Weights of a small mixture-of-experts language model, trained from scratch on English Wikipedia: 2 picks a token.
Below are experts of layer 3 (counted from 0) of a mixture-of-experts language model. Rows are named router (the router's row for the expert), down (a neuron's output weights, with its number) and show model dimensions 144-191. Each number is 200 + 20 x the weight over its row's rms, rounded and kept within 0 to 999.
After each expert's rows: a language model's description of what the expert responds to. This comes from a sample of Wikipedia text that the model never trained on.

# expert 15
router,209,176,211,237,214,239,216,171,204,228,203,194,224,167,138,250,210,220,176,220,203,180,235,173,196,182,217,196,195,137,191,217,215,211,209,181,192,205,206,204,226,209,188,188,204,203,196,163
down0,209,216,215,191,218,222,224,187,210,223,173,150,226,207,216,182,196,201,200,190,236,165,184,233,185,160,222,216,222,213,184,208,181,202,224,170,190,173,201,207,184,195,197,219,181,181,187,184
Verbs after auxiliaries. Verbs, participles and prepositions after to, was, and or were, such as made, released, used, moved, launch, on.

# expert 10
router,178,198,219,203,230,206,181,217,188,202,220,218,216,202,193,197,178,180,199,180,207,196,142,214,212,238,224,210,174,170,198,197,176,197,193,185,175,213,201,212,219,205,182,201,177,208,212,204
down0,209,200,174,190,205,217,186,210,229,207,213,214,187,186,195,216,211,233,184,229,196,203,216,213,177,197,162,196,204,165,209,240,184,176,198,200,169,196,189,229,187,215,206,214,183,234,206,184
Table spacing and dashes. Spaces, hyphens, en dashes and row-ending pipes in tables, lists and numbers, typically before digits, as in 2–0 | 2,662.

# expert 1
router,238,233,205,161,186,208,232,198,218,261,169,241,199,207,189,183,175,184,210,185,224,191,202,191,236,194,189,188,212,217,199,210,223,210,188,192,206,184,192,212,210,177,199,237,217,188,177,236
down0,199,198,195,208,206,169,216,190,257,205,193,200,193,204,190,186,186,209,216,158,187,195,215,207,174,218,212,218,183,212,189,206,200,197,187,196,184,170,192,198,187,212,196,211,210,207,182,209
Line breaks, section headings. Line-break tokens ending list items, paragraphs and closing parentheses, plus == heading markers and some opening quote marks.

# expert 8
router,178,191,236,212,206,195,171,190,248,210,217,149,180,196,202,205,227,194,204,172,210,244,201,231,193,182,173,200,235,217,183,228,179,194,182,211,217,197,198,209,208,204,196,165,195,217,210,203
down0,218,195,204,216,190,215,205,204,217,217,186,233,186,205,190,204,229,189,205,158,184,202,171,177,209,240,173,189,181,250,162,171,195,206,201,202,239,199,177,203,178,192,214,206,227,225,207,214
Word-internal pieces. Middle and final subword pieces of names and rare words, such as er, ie, ist, ley, after initial capitals like T, F, D.

# expert 12
router,197,222,219,213,199,205,196,205,181,174,191,197,181,183,208,199,203,222,169,196,203,204,183,184,209,165,209,190,149,204,156,193,195,225,182,209,179,200,211,206,183,156,199,174,164,210,188,211
down0,168,219,185,183,204,210,230,199,223,197,179,206,241,193,231,192,192,172,198,168,174,197,197,188,189,232,235,183,198,198,170,216,183,200,193,213,193,188,207,212,194,216,186,211,180,200,183,243
Of, and, as. Connecting words of, and, as, or, between inside noun phrases and names, e.g. death of, Transportation and Infrastructure; also election-table cells.

# expert 6
router,219,234,197,204,207,210,232,160,195,193,169,175,215,199,233,191,194,157,223,175,192,204,202,224,168,194,188,203,183,248,226,218,225,182,204,198,207,197,193,169,205,202,217,183,202,182,206,196
down0,192,203,156,184,202,233,199,208,158,184,195,194,171,156,184,227,202,194,193,194,187,184,204,200,187,245,206,243,167,180,177,190,196,209,213,214,193,197,212,198,187,193,196,193,199,210,220,188
Adverbs, auxiliaries, modifiers. Words after a subject or article such as 's, also, already, first, has, had, not, New, often leading to been, York, War.

# expert 5
router,195,211,188,149,192,182,185,175,169,182,198,200,235,206,207,186,195,204,202,172,188,188,200,235,207,225,163,221,198,211,199,173,155,235,225,171,244,169,182,238,178,217,181,227,212,164,186,224
down0,188,230,218,211,231,169,185,222,185,214,199,197,180,216,181,194,220,196,220,211,238,157,183,208,203,179,188,196,160,198,186,217,175,178,216,181,201,187,198,229,161,215,175,175,196,211,186,194
Word-start fragments, short words. First pieces of split words after hyphens or spaces, such as disp, -w, shr, plus single capitals, %, two, It, and heading =.

# expert 13
router,193,189,182,200,195,237,198,202,221,209,173,217,216,211,199,194,185,206,180,207,223,202,248,191,178,188,207,200,230,226,203,197,189,202,238,168,217,178,169,228,192,174,214,196,237,204,178,217
down0,200,159,183,210,185,150,216,208,179,201,197,221,223,222,185,227,192,217,202,217,206,162,174,212,174,178,159,200,180,178,228,188,207,198,169,171,182,205,186,252,166,214,214,173,204,203,171,257
Name-initial pieces. First token of proper names and capitalized words, often split, such as John, David, San, Ign, Tou, in lists and prose.

# expert 3
router,204,158,185,186,197,190,188,223,199,248,187,207,182,190,211,187,213,179,159,190,216,192,211,177,226,170,184,202,198,179,218,206,248,173,178,211,185,185,209,241,216,224,230,242,177,178,190,171
down0,171,199,197,191,203,196,189,208,208,182,186,182,182,195,204,199,213,207,196,212,187,215,168,222,185,225,220,211,202,210,226,238,162,199,196,167,196,196,175,183,192,213,207,225,204,208,222,190
Common nouns after determiners. Common nouns right after the, a or a possessive in running prose or table headers, such as company, team, album, place, Score.

# expert 2
router,189,205,186,178,167,231,189,220,196,206,162,212,223,196,222,183,159,216,210,206,177,241,211,208,187,165,207,187,216,214,232,212,224,191,185,167,213,207,232,241,210,218,175,205,216,178,183,210
down0,198,223,198,234,238,151,203,177,218,136,225,157,212,198,216,201,185,257,182,174,171,218,225,189,205,220,167,169,221,189,204,180,236,196,192,170,168,205,187,211,183,195,216,206,199,172,203,195
Place names, title ends. Ends of proper names such as States, York, London, China, name-final pieces like ia, ley, and closing quotes after song titles.

# expert 14
router,212,204,187,195,171,225,198,240,209,214,242,176,174,202,199,189,219,193,229,229,212,224,221,191,186,213,162,240,167,171,196,179,200,178,184,227,221,205,189,191,194,228,224,199,224,206,227,172
down0,247,196,255,181,184,194,178,204,187,221,188,190,221,200,183,190,202,203,219,192,222,209,202,193,207,193,177,206,195,178,228,199,205,177,206,211,203,183,213,177,202,207,210,224,193,209,209,212
Determiners, pronouns, year starts. Words opening a noun phrase or clause, the, his, he, its, is, plus year prefixes 19 and 20 before digits.

# expert 0
router,208,194,194,209,220,215,227,267,184,196,201,227,210,245,218,202,200,202,232,212,178,168,176,178,191,207,218,210,190,175,230,213,168,185,212,210,171,180,206,200,218,194,217,203,173,197,220,195
down0,192,206,199,153,197,163,173,210,203,250,195,173,160,201,170,213,223,195,210,208,248,200,196,191,189,222,193,230,193,167,205,214,225,203,207,239,221,181,171,196,196,200,174,227,201,203,201,188
Clause-linking prepositions, punctuation. Commas, full stops and clause-linking words such as in, but, during, from, until, when, ending one phrase before the next.

# expert 4
router,241,204,184,190,206,200,217,202,236,193,233,174,189,221,180,211,179,213,198,182,199,177,179,214,213,235,200,172,191,200,176,169,198,216,213,219,165,248,226,179,200,187,200,197,169,192,231,175
down0,210,201,184,235,173,196,165,182,219,212,206,203,194,190,185,213,229,220,229,170,231,178,211,241,218,218,178,212,185,231,241,186,197,210,196,174,232,195,206,193,194,217,255,184,173,225,159,203
Articles and infinitive to. Articles and linking words a, the, to, with, for, by, that, were, mid-sentence before a noun phrase or verb.